From a checkpoint of a small mixture-of-experts model trained on Wikipedia.
Size: width 320, 74.9M parameters.
Training: a variant of Muon for the experts, 9862 steps.
Below are experts of layer 6 (counted from 0) of a mixture-of-experts language model. Rows are named router (the router's row for the expert), gate (a neuron's input weights, with its number), up (a neuron's input weights, with its number) and show model dimensions 192-255. Each number is 128 + 24 x the weight over its row's rms, rounded and kept within 0 to 255. Numbers have three digits each.
Before each expert's rows: a language model's description of what the expert responds to. This comes from a sample of Wikipedia text that the model never trained on.

# expert 48
Description: Place names ending a location phrase, usually after a comma or in, such as California, Kentucky, Romania, United States, New York.
router:153111102080113119121102136165101122135104096142131133151152116142120192150125103154116097147101123138147052149132149119140111141094125148112149073137172044131111146184168142140091153141145115
gate0:130129148088117145078135138163126141132102141148074158121127053131104130118069136128131162127119149128063128114126179068127084131131132130114141059138131129115145105124127115124132141128164131
up0:126128078135115142122118122142058125115173136113158132131129117132128166180123131134063103128117109120124135135131070162128155135119174147142126162126127139125146151131156125119147128119129124
gate1:070102136108177126126128128144140071107132106158118110155147120118117130133124116162148120064113130154175091133140164064110144128128130121093079127143127150126084123133183133130118186129153120
up1:125129086125104125122125095166138128114124126122130123108127125123143116123115083190116128122126064126151123105127139121129098129080126100137126171151128111167123168126147127117091156136132121
gate2:129125132079128128171129152132122170095130115127145138119147138126103142123127129119149142109144132141130135130127128126092125130116109138153076172123125136136114122111149129117110176085112160
up2:129131114152129133120103094115096166136141128136136079129127079134091182126155123097105160132106140109128091123121134153142121128145093138103118114132127134105121069138201128134140149107132128
gate3:098163113113127091169132115133124037104104118125138133144140162080122115125127148120055148126154143137126120076054114129130132123166129133177136090111139103141132114116143137086128107132129131
up3:123135111141124131135097128096120164104143137057110110122127120111126119168132129118046132107130093120089116128144139151097132129126116123132116136128110130093130121096172128125189092115118162
gate4:134087081120128140128098144127102125151112132126095075118102130095100106133116128166127153111097128145120126114124117105106126162131089106134147121148142110133129120126121135133123128131165105
up4:126122141119135137146144128103125091127137082122174182139083142160119129125118139121128123211139138161125140127186107119127160118110157108129153128106128130092120113148133150165116125090125134
gate5:130123157122139162148131125104089131132126128152161142124129093130135174133122130123125195106079114143129113137064131124146113123142113132103117090130134161102131124108139119133102129121131129
up5:141131117131085119126128104167160130174123123127130150127105137131107067134112066146130067123167135130175162109168066102123130125130165117141131148149165117127086124202152137139132104129124128
gate6:127129136071069153120111132109104123150091135189109121141128095128115160129143182126121128173113132128046098128110115091133126142093123144105136091127163076128185107134186134127124111150135128
up6:150238143072139078131133128147123113132139127132125138137107107131147141140112125160150152132101137130144143095158141151128138121175095126128118139120130137128127154057128118132155148121144137
gate7:119113142131101139135122138151083131136145165111121128076141110135156128188128137128140129176077118105130164168136127105127120119092154114132141092134155125123121110129128125085132123128142136
up7:132160129130142125131128088141092124127099119162148139149132115155134128110061126106071114114138119127113116119098128121129148146136111155159090130159132169127170132134191122103045102128087172
gate8:115130136109119068113127115130137134131111136101137141166130135182168136138087156117128119168126128131170136126115128119132128131131098156128109113193132120127047128127232110158131126108128158
up8:152137117137154127144135125139133127187118137178119177149112134154126108143125075100071121129105183107148126126156142129121110128129139119140134179123086104146127150095078138109128222135128119
gate9:125157091125129136116127118120115154137133128101168111093115140128133135114122080087130165128131154129115099161147119139109131048146105146150123091102109129132137129110152126089127173113131096
up9:210130086124129142136104136134174131130136126129137114121133099118125125104123132175129103081126108112141184138129143129149076138115117132110128131108210132141126111135056135146133126147160121
gate10:115134155124159132144132128108128124079138149121092030122156125119141136126131138130117107132111130119147107113130150149186130097095119127152081101128103140075132164196165125113157133137127193
up10:142137128132128133123129158102099092127135130188101132142135147117187141117135077208125114148128129076125114166124121185129120137126125053182154127112129130112125109130094128098133115135099132
gate11:125116140127141127188099135150119083120196123127173148128178117141081129124100144032113137133129127133125107142140116125129170122125108132130156104099122113075125133103065128139108134156089127
up11:126100134144125133142076130104140160147127150176109099140071129119137172151147125189148132132140124133164192131129138129095119170126096094134130130179140141192129103160128124120159130161132123
gate12:130128106120076114134133144136183134175129128151134105089088138123132131127119198129112120134092195079130133141154139120131112153114125133107146118146093167175125104118140132115128151125115130
up12:045165098127134130089068109145109110131144134132089117163130127147135143171112129106192115098088120185140133131126132129124149128127147143117141093119136057137131077065072136149128120147127129
gate13:098131106129110131149129141123130147123128116155109097114173130088177127126128132123070132125093155128127127101106127129154127111117138157117133187129128124133137128112140129173157176139113116
up13:104085115134148113132170142153118137123118123139109149132151138097255136095138131128116114100129132119114139124136146131134127131120160134138086157137130152115086164135168131141132122129149119
gate14:096128134133132171135125160117125124133142140134174150128117125085130123159112129106149129101159120089119143146154137131141135093154125128178122110123080237105143112122129130106119110101076146
up14:117149114138119132071110108136115122128136111130114148162128116118058161137132119112116173110128163157123134135118156113129138066132112151132152092124119126087128118086136162095118082131098144
gate15:086137139126162155125130141142147111100120117122133093174106138117081130126088130058194163146128171145103075128129092131129172117151141154135136043101126116143087122137140122114166131100122112
up15:105100126153140127147122157131114087128134085139127130122174117146203153142109138093130151155114124147081145095120147175131150135128129134156134168128134098131148130151121135138167131073199127
gate16:137160151128131154113137127131126095132125109134101119142122128157130149123123086134134136124127186110154138117111158135125126166131140128167193131137129108150108132131104151136140154132135130
up16:125156121133129162127216122175119086127055151133187137114135128064146079180081117154183105120142153093141136109141133113086117087152126155088123119134139133144127115118139133138125124119104124
gate17:129162120125122122129129116143125150088127108130125123143132101105130124123094183106123135108122127151116149132094179102123073125154123128126141114155116149106211107124122138124125089109078126
up17:112124109197130131155142167080135121126134175124185119109121131132156116135133141135096149137131144123134129127108083123126126113162103137123101129110137170130116130111132117127133169151139145
gate18:123144157095128116103071135139107096135127131133144157105147117119094129134120138137149151197137137104086148110127165125122103140128130158122163121083085136105154125127148154094098125127125129
up18:131124097113114178126106098152116061131129131122129127158114070122123142065150123136113139128120077149131116158123142114135112135130119125113134140129162127139126096141164156120139128143126141
gate19:131130206122120112122128106083155130116133137097124118129142169109117101131150128108040163128138143124129085135173128127148130097140089199107092129135136148093131111104126128126125105130148144
up19:110161150128144123130113106128157122120132109118116123121105143128082144051135113133129122097135137124145135134112137099099113054184131137108168121135099124116146114128127128129128080133091124
gate20:130128110114127101080110133099130101094140127098117138127119119180129197123128124122123127143115105103088123113135130122157128172123150133123114124128133129115111114165120133132127087086126123
up20:119127116179134129141195092176124142147099144117143124130123124120141116095133127075136129128132130129125147137124134124125100122127120095137112128217107152128164143123123131130132117115119129
gate21:085130087122131157102135130173128128130111097158142101107109129135104125109113128128106136131154145157121106128142132051155173132193108126128131061049136133116145113109127099093097091134128148
up21:116136146131132087065134116172122090132080112140088128128115128142113132105116119104125080104147152128120141101141144139097100123138115140140104100066154165230197124165105097112121087121085136
gate22:105136144072127088120131132124126138130067116130146183130068129118149128108114102132139123106113114141136139127117134093120159100094136068126090112129143061158192107116162115063093149099148138
up22:115128134122139100116118128125138151057166134150149124128084140131113145087115149125131055181155130163131129145111115122133143027113152086100140134091141122108146132105199131051100099077107181
gate23:124129137101136128115123132122129128136130147117128128127159118192145097117046142094129131125075122128115132124156142122137124135097147134140123140114134125130149126094133172129129128134125115
up23:121146153127131157128132137140095175165115168110120114110083123131130142165121148070130127124078119149114150128180133134144101148105141133147134155132148083117161101125185139121129132082128124
gate24:124130125123122131125130134077102113097156128095145128126119112124124139126120184101063150127129104155173105128129149128131126128119114104114135121201164084118101108120135149085127092127129141
up24:137139129133156124126132163112152116076103128127112123098126129120128077158096170128125146127127108131146115126126131128120119124176109138007128128154185122157128114114118130137093103120131102
gate25:129155137091129128139123159178112127129123132154118143073104105121055123128080155180126127125104118110116120132115113108185081084143136150090129120074192115124127126127136145134109102135121110
up25:131110128092009141162092137146116089085130166114133100105136129131131118123182129089127106150117117117121142147134146124136150130139138112135114127126136125139117119110147188130099126129101103
gate26:082184162128153163129150122120122131133131159134116089124136162095123123122117139042152124109126128100130131145126130115128126126130154201124148076131129133218131142128129084120150121127129137
up26:125119121135083128130134183115112131127129104163162137108129083128128133131088126157143127097126165131124119127140123111123115127184091113128164092130102154127203140114115127126115134125115122
gate27:132112124101128147130122124146142130129127142075107125161116140121109150132202081135126065082153110137129088091126164111116136133209121163112121089136126143123105128165146129091140135123146113
up27:099158128138140127136110141113133090111129128103165118127124131127082136116163096086130130056141155126158145133103141127094167127129121127205125112104098169150070128144126167133142091118127102
gate28:130138126089112064132112131172128127088174145138103129136097127101163131129132149198151074126095099123129155115038126128169140119131122119091181125154130127100150131126120162139125086138108151
up28:099128123131133098123126151128135127129146147156126093127127146091113126061106122126165120126074090124108127132069138130158115130107066135123152131107142138115133124129127148141099088127145121
gate29:040141138126130145101173153120119131129106126139160123157091130078126152144151137118156126171112143122128118127152133138122123135128201124131162127130096129146120143146172131137119077141069142
up29:124135113128125146150128201129134068143127160140152137139129129135192136118117142150124094139114160120125120131134131130125113145109131123128130184133151111133117121150150127108128122133164127
gate30:123136112128133140136072130138110164121094144172137148130130159136131126121125078103138121061122152105159143130133131115140129131144123132129129064126130131106151159110078128131135133116119178
up30:143178138139077169141159132114137128130128148123105045133084103146117179214135175104125158129117131128127123111063126126125126124156112128136115084142110121126192099117130122157130174129127129
gate31:170120120128111130133184110130124144136139170142103116146088104125114126127126157155132122038126107151127125142118056125116097151128115119117125108150150109147124168170142128129134126168108123
up31:092150124117095095112123142134127132141151121124128053173118121127137153136134167127171128143120114150159127136081111117119130116128117128090112123175126095131115134133134116113132135177140106
gate32:127117143124137119125118133101151126123121136105091094176162165130119110153118159096113137168130118100115150132122136118137134116121129130122129108116100105106138098172094103108126118203093136
up32:161117155128121127117166103123123142128128145121118086124136182157133123128131128138085096136146124099126130128130070122159135129079138139129082137134122125128122175140126085128134079114154147
gate33:140142128086079119131132088177096148105142115135126139128129100131119123124083132121098107079159100124127076132158149145097136102130127163163153140131138116109120109154149123131128135164164082
up33:103130059097126125106152109137108129146161115135108114111150122166128130131135158127130145119129146118162123188192127123138133109108168139123181119127135112086130128123121130148121182162117092
gate34:131074093140119133123073125177153100136162127109108142126113127137166129104125121127135138117127124192114144148166149116181137082132127111120164124169129161151117129093070159097133146124123126
up34:082128139141147154115115172124153115122130105136124162104128149157129092133096129057097110127135122139141129144140134134084159127136128068130154181143131193136184131163115119118164207119075126
gate35:090149113111130102130161145139117119149126128153162081129133130122077088091126065108118093125130129087135128130079146147169159173092129143128139116134147125143084034133132138138100125128135157
up35:105127158136081179166110111091159126158145126062142148170126169139159135126133183133117144130075154136163072129101116135114133114122131073132146137109127136045120173116113130139128129125158138
gate36:141145076089126117144066117139124092149111174127130100150113118112138119137132140095102127112095113124104133128106133150126130092166117138097129140138135118118164121124192111115134161132154136
up36:128127109132145150135148133117139114153097122128153111071112183109116124125161126161128127121127141119133132179130179125057159134130148132138128062119113174109141158095120125128122121129112168
gate37:112115149129126142132132112127128170123092149125172160147093090105144117113133098133118126144160126158121138131139109130139129128131098152136139119236117097135152130145131129126102130133160129
up37:140126147128130117136125122122124159131096094074132217131130124095087111121112086120139145099147129133095150126125136109148119176144128129107138129158112129129111131128117088094166131130162157
gate38:124136145119119136128123128129111101128091126117120162129110147102152113171135118137145098159141121133112141133134126126161123127166097124141119135097057137140123134129218112119124146128091128
up38:125125137129136127118108117140141219128129102141144128113119114168160072082126136056121127121128120126181151149128129135146119114135128130099176102127128131129170073135120156171193160112164134
gate39:150116131056123156129136120146116120088126141131133123136124145130147124089132134176137089062114095144095123102140150177130130116130108164106130126154119134127110112139188145160124127127124130
up39:126177140116159073112131123196139152108130131133106161116122134128073148152105146099094158204116147110148123134154118127109144113129112110134113160084121090135176166113115144128109163122170121
gate40:056131134107126128129084144173112112115119113120215130091149120134161141110145145137091199126133121125139130141133130119135183157124103124123133127137165130135089127128079137168118139128156121
up40:100086124129150132149133128167086104133134127122118086123100165138204126148128149175136094109127110146142111116078109120111134140148131137133140131130102165131124162122140151115138138117114207
gate41:091127148164125088132123096068105135070134116093138115114131122132088149131127127062139145127135164134161098129132117116109144163156121114140118035149076127131084155119147139128087127074112137
up41:129164133106128113087146140104141138137119101156159105128110151137127128138133126134152139129145101042105110121125155118125114111099145125143135111127061173128135137098054140114128109131137128
gate42:117123105128188170129114101111135133148082129127129133135127127147150180082133131142141131129105096130152132126123198129177134144113124132129179125155120070142123120175152131129102128191119123
up42:129128086124128118119128129120137140126141118136096138131149173132074153152124160098177100128128122148142159120127127131126141107106181123128146121148134123138107139159158128121220094096117134
gate43:138080126118156144127128114120135138114128131142161140176131123135137166102099106087168158104128090147150100129125129127127132046103076116133134074108106123098160108156128128113108123122101129
up43:115166088128095095109085117128111132166095133091125097121088133097129122171140129151118087128118128117120191125129150162106115096142152167122111169126113186165129163104141115137205138134120122
gate44:129180128110091137070097126139130068140144117131164154137145142124137128159127131141159159130126111096108141127131131123132138141203126130128144132105141122158137128132153119073124094087117083
up44:141150126149114127106109128129131118115164127115128165125129132094126120118119071072124128094149130133131182127142058121108126130139121131146137158119124132127129122089069181139123116074121129
gate45:134078144103128130124130130109119136147135133116172127091206130139067169118111125112135128161123134130108137141165126120126112123084158115134129155160130084108127128128122127130136187127130098
up45:139128138128146131131143138129105138147138131159139180113197080191090188107096125109126152122107127153131131120190124128131128068091131111130118124136152086121151097107128115129136174116126121
gate46:131124126120100171100102114115126118138108132142160096171125130123158109122128163148109119123134131129106091098128094120137109163179137115140131110171156113105112176090127142129128065124067116
up46:108125103129102205121103123128145125112129097129105143128110132114128175126130130132129144126096157063085131129100129185130135150120125126126133151107121127160120166129130138136105136138122188
gate47:126103128134125135128147134109102131162192139142175131091139183113149143129136154076183116133113078131135125128127141139124142137141130128121106096115101136093139136097156131125140128156130144
up47:151179122151146128118125132140180108129131129097133116150114124143133131156113146130128127136127127098127134127139100109134124150127172124121129136130100150148123118137100122182147137137069141
gate48:131096128067129065127129121142128134087131112112128128128124125125124131132153146143101119127124134108125137126133132054163133129114131129104167120146108121149118082151136155102144125117120132
up48:127124095110073080128088089081145100123109121057096144143125123132126152118139128142111127131143136112163143127132131092168110128111125134134141136150129118149129114167121127111130133112122130
gate49:136084123111135133151142113141140127096130167152143127143129149150121094094122122128138120137131074129139137119171135128143128129119130165101149178151148135123128116141218125128081167096127147
up49:137149056118127132152098095146165119095137126139077097088142141132120119150124085182141127094122103137132113150146124130128181120151140208119131132153156131120075117132092102132130131165100119
gate50:134175133116113081133103104127150124144109131078131119202137148156097187097127109131129143109083115125102128126064125151129127138127131129139175128139082085127152132116140144142109161146180161
up50:127129103162203116119130116057128123116148106139119130082130147137165106136110141136147115145128139138143139145165170135112109128084126127115107160139125180152123115138117127136097139120116152
gate51:131111142112153120097111127162090146119154120121147085138128101116119196162155121138128152128127098132118108119128144123138079120201111163117130092125128121144127128139161142122105096114114070
up51:097122112131149128099130127127121130128128132128123082125125111128106180130135144145156085120152137092122117133129113107125110137098149128142143144077123131117126127099095138117130124183124124
gate52:125146137097148114126128139128121122099124112126126130125143140141099124110130169149136120138117123132129119057126122129213098079128136130087129126134124120086127151124131124113165196148055077
up52:129161141102144135156136176138072051128122092129124175147127126119116065088136133159131110142116117133109163132128084126165109124129137128069134175124131111109166167125133120106127175146115122
gate53:136150119112133137142139133141131078097130146121118106130079128142128107128098136123161114152148138132161136140127108129127151129131150125127138129117095147130111126128118161111102114122088108
up53:157091131117125113153125122132160108137101133131150134118128125115127179128159073136082117135112132071117166132095053123122125190126133167115135219168129110127162199106125123124146130137183128
gate54:138136124073134106126129171136182131066127168151127095138134111130131159144146136127143161123105133142121144132132130113138130170135116140088101065125163131102121125156126130146127099119125120
up54:099116091126093117143126100125148083109072163117123125145115096122140144091116150138133117128123140062142117111108079093135182133127061148054121128113139139133136150102128143122126123143146129
gate55:179098108115129139128093096127093174098120170135125120132095135128135093123117135152079126116139131142135150129152131084165105125173106116101133126163102101104124103136145113118112138121130126
up55:164121128105120174120128092152120146152140155140073156153147073139128103131151152139144132117181110130131143118119169058146122106147108101122152159134118128087146139163115094083114127101131114
gate56:138129074121134150121132140117146100102111130198094109071140098130129128143140104155132139130117133139130130131093080125129102127126222138097136093145116109182106133139178187106115127142146120
up56:129174085129127127137127148122129070096074130127117104125081128141120147155113121144117120134139144168059116128131130137147118129128131139135110109154126126152100148090128137141106119141138129
gate57:122117114128158120128126094146092135139128124137123131121124066113104131127138036141135128135122114112108137122128132122128129128112132135199129123160128141101125130232129171137108123117129103
up57:151134099117111141112139159090121132167105118142122105126135158169124136129110157149178120108081132131134130114078085153099077124132156143119133128044120110188137158133129117136128132097104126
gate58:143138127134126116139116143138126128115135151106119153141131127064127092119104135129121122210113115123078124132134155091074136095137125089081124112089151125115137131102130136125105092096106121
up58:124129130109147114102131121121127132128146120154108137142128059128115156126125146131136127124128197125141110093086135086137103153136123157102103126100122108146144118146131136137141103114116129
gate59:130104157132134130132107118127133129172139108128121134147128052106110132139127146109114125130115156130191125114136166111202088142105145168123158131144141127122133138111133138128135148129105136
up59:131138138131120126158123137135126147151148130127113073130079094054155124131128129111132126105128129130139127111135144149165060120118124153086145126144124149131134128114178132186122130144106120
gate60:116125125093126101136125119134115144122133122128137055135082134126152177130126123130105128117081105125123127139128128126163078148107131122099160146122146094118124132141108137135125123130126108
up60:046135128106107136168105126120126132177108147127160111126155136128137119123098128128130164128075135121096128136134081092129113047132125126115130124127122099132146122101118157108174128185121156
gate61:108067114068129122134130126159119115111126153134144106146150103131136172146126160131099137159131121104123117125101100117194125139124125135128137124117119100105098112136115128092096147117111129
up61:126100127123101140131129110062110137128119132134114090115157131108118136124146143104110134096191129134162102085168104132177061160163136149120103120124095117093114129137159144133125126128059101
gate62:147154129130144166131136123128191122079135152196072108130129136139103102141119123197148120122111143131131143133152124141137168132093135114137129133142126132122127176144126138129119136121118133
up62:148127134125117087126134140166101144131133147117143125151142129151174123134134096112148165154130077119131125127110107118106122113091125180122131123175124132147128143107149188126130171196140189
gate63:125105130118108100130106123195123164117124125127125157133127128133111173113102139012138148138132139126105132167098102156110150155127156134139138142146127088124172106133115149121127136129109137
up63:106135144131162117130141135099166160110086081134050071111163126201117140158138129139090128111122129068137112132122166123127159134108124155172125115129132120145124129141110128104130125099117057
gate64:130139151128132079113123134140119149132163158121069116121127127182123082129111109188147170119138128118105122155129117129172123143129143130094139139131123047145131127146132089139094156128112086
up64:132123134130131094082134132170115097113116137128127156120140128137137120137125150131113145146130155136097115131128128132139126138118191127122127132148163123106162131163113130138102066147128130
gate65:128181131119114085105118124096135133145229121126140157124128103126122126125131154142121100123127088120140128180135094128160142113134146123131180145090122107115112118161141123125125129126123131
up65:101119131128138138130172129149131150107108138131111131148145138108115069126131131121091139084132171126129140129120134148134105127127130129115109128170118179161132131091114138131152122109118122
gate66:108169123065097131113123130129087128127129123117175161147169142093128140123128196123090143117107089117128123108129127114130078124136132116141133100104179127121137085128122161112133103113142105
up66:124168127134191129133156129133162127166127142182127109163140126117130123115135106098145136129194139146118133124087157136101128126152133066128087101128131148166129120100128178125129130130129125
gate67:122169139124128129103127115123154069117128119201145085128130137122122129129125106127140128104156119093154121137093115149113145130131235122136114126112068109179113146162054126153072107113125130
up67:154129087135123132129123113124170177123136135073128107091137120124141130124141126159123138137133126122115096126127115139123120124124043107125090179121121146126135128144121102141098144151171146
gate68:127129115142124116126113143180123106117130145152119086154135168133126118137125167084163129134135095138123158117101155099123128103158127099134151110086112131164166092137142188079162149126148111
up68:119147125135110140098126082125083122166148110150132149119126102143107129120128124106114112120114143099137137127119132133130149122104138131169125131118089130126145149170128101136127130133158152
gate69:138222099063076156096130142163084165102146155132108156137177160174133120103102135128135098099129125126121128138128173090125127135127130121121142140122134109116162139142128121105131125150130127
up69:129125113129131153087124105146078163122116129084108129097142128118128104123124171099100125125113154115145118120134137071157136076132129095134115120129138124126117142146141125128117101174135161
gate70:134143161126117069141079110163137131161138111141167118111140146155105146178120109111176140114131136131127122091110117096087197129145072135154097079139138121123125131147092138119167161152128124
up70:133147122151143118137120110159148143117130124108073087105135142131141120134141073121134168082145127127135111140137104139108167111149138081187132181099131134176105124129094146142128130162106124
gate71:133067158137119132096123126109085102079148107156145129110128130166137154052112124113153124115116129146147148138121128111178086127128128124061143114132132117082127102113088161110134128121098148
up71:132121128131144115119127190118126128130168125163136115120170137157076136121060116092119118120151144144145178134133101096125128114091128128127127150117130138119157128120084112121147141106139123
gate72:125124129124142124130134137133099139111098111152119170117073130107088118141133153145130139125125144148129121074128135116122146137122093112144111134104123115153130128131122145133160122138111138
up72:137117183118125098106138145117137113163146149165160121117127097137213121130149101127132125133130117126127191137129164124114138128138125111124130108150139130126079114125151150132123132122160124
gate73:115115065122129162107120161147131145089152123131127192109123180090132163112128128091132130125142155152150129130212122073134130138107137113167153126129146126136137083127128142114132141130087106
up73:112140124133133130133174129126122147106160130089139129139138128103115131114140127084157132124141126185123146147170134130130128183135139191111129130185092198131113127127136131158129114128128140
gate74:078155103124149161098124131106128100078183156121134079128125134129124129127132128105131121141139123122131129126127142137187122127139178108146126126124105109138107127127130122129110136116084158
up74:092135152126130136123134137126128128128117133125162106129117134130128145132110099057112114156124123133132164109089150133117138057118162132131122143065113123129129128073117105142147133090082133
gate75:112167125139118135140125104136117171088131159102132104142126128069164086098128124050119121127174115131102091132147082131122132130123137125126122116150163127139106173173147133133079133094105149
up75:144132093117085126126123102127131157167121078113155132147116110137130127129127117159132128111095128115130149127156138112133139089129118141120124119143165149048137126128137125128163149157146143
gate76:119169133128167123152101110128132116124131163154155077123168140142132125106136097129097129124155119127137128142121121129148164146112153153154073133128132103126144134122131128131081182115119154
up76:086117139114153154100097131129097109143126133133118097143154096130128194153165133120117187130141141155101129132115101164119141116111119111122161107136129092150123148117149143126129114112135131
gate77:072134129129128126137148125105132100127121128152128067100124160128135125135119128132098109130117120116120174118135134111126149119138141112156118076094114158100109108128152128121121121136153168
up77:123133169125140126106128144122116133128128080128131131147110129132130087183149126123116047094173083132118149126113115127100122124137113121102156177129104119138140125154135135166167118131134116
gate78:131127117122128116119087112089137079124156161121128169128120129137129086152147131129134117129128140092106084128126182129126132149154114118105164142131144130118125129130144078128135129159089122
up78:096154222146094130160143127129132145108212126147171125143130106116129151080130120113135138133171128143138129124131186144130086123112098127072156129134130141131177097122130147093165119147177134
gate79:119128146130151158133134180086083121107130150110135116209102137143132156128146115129114146134129110169128130125138144123142131123142080109121127108135130077156148140143114132137136152134126130
up79:111127125129175115152162200150127088153128138146149144129108126180118161152118128139161093127123108143133171144119130164123117131187135138153127130137173120128139112137120121121144141130126134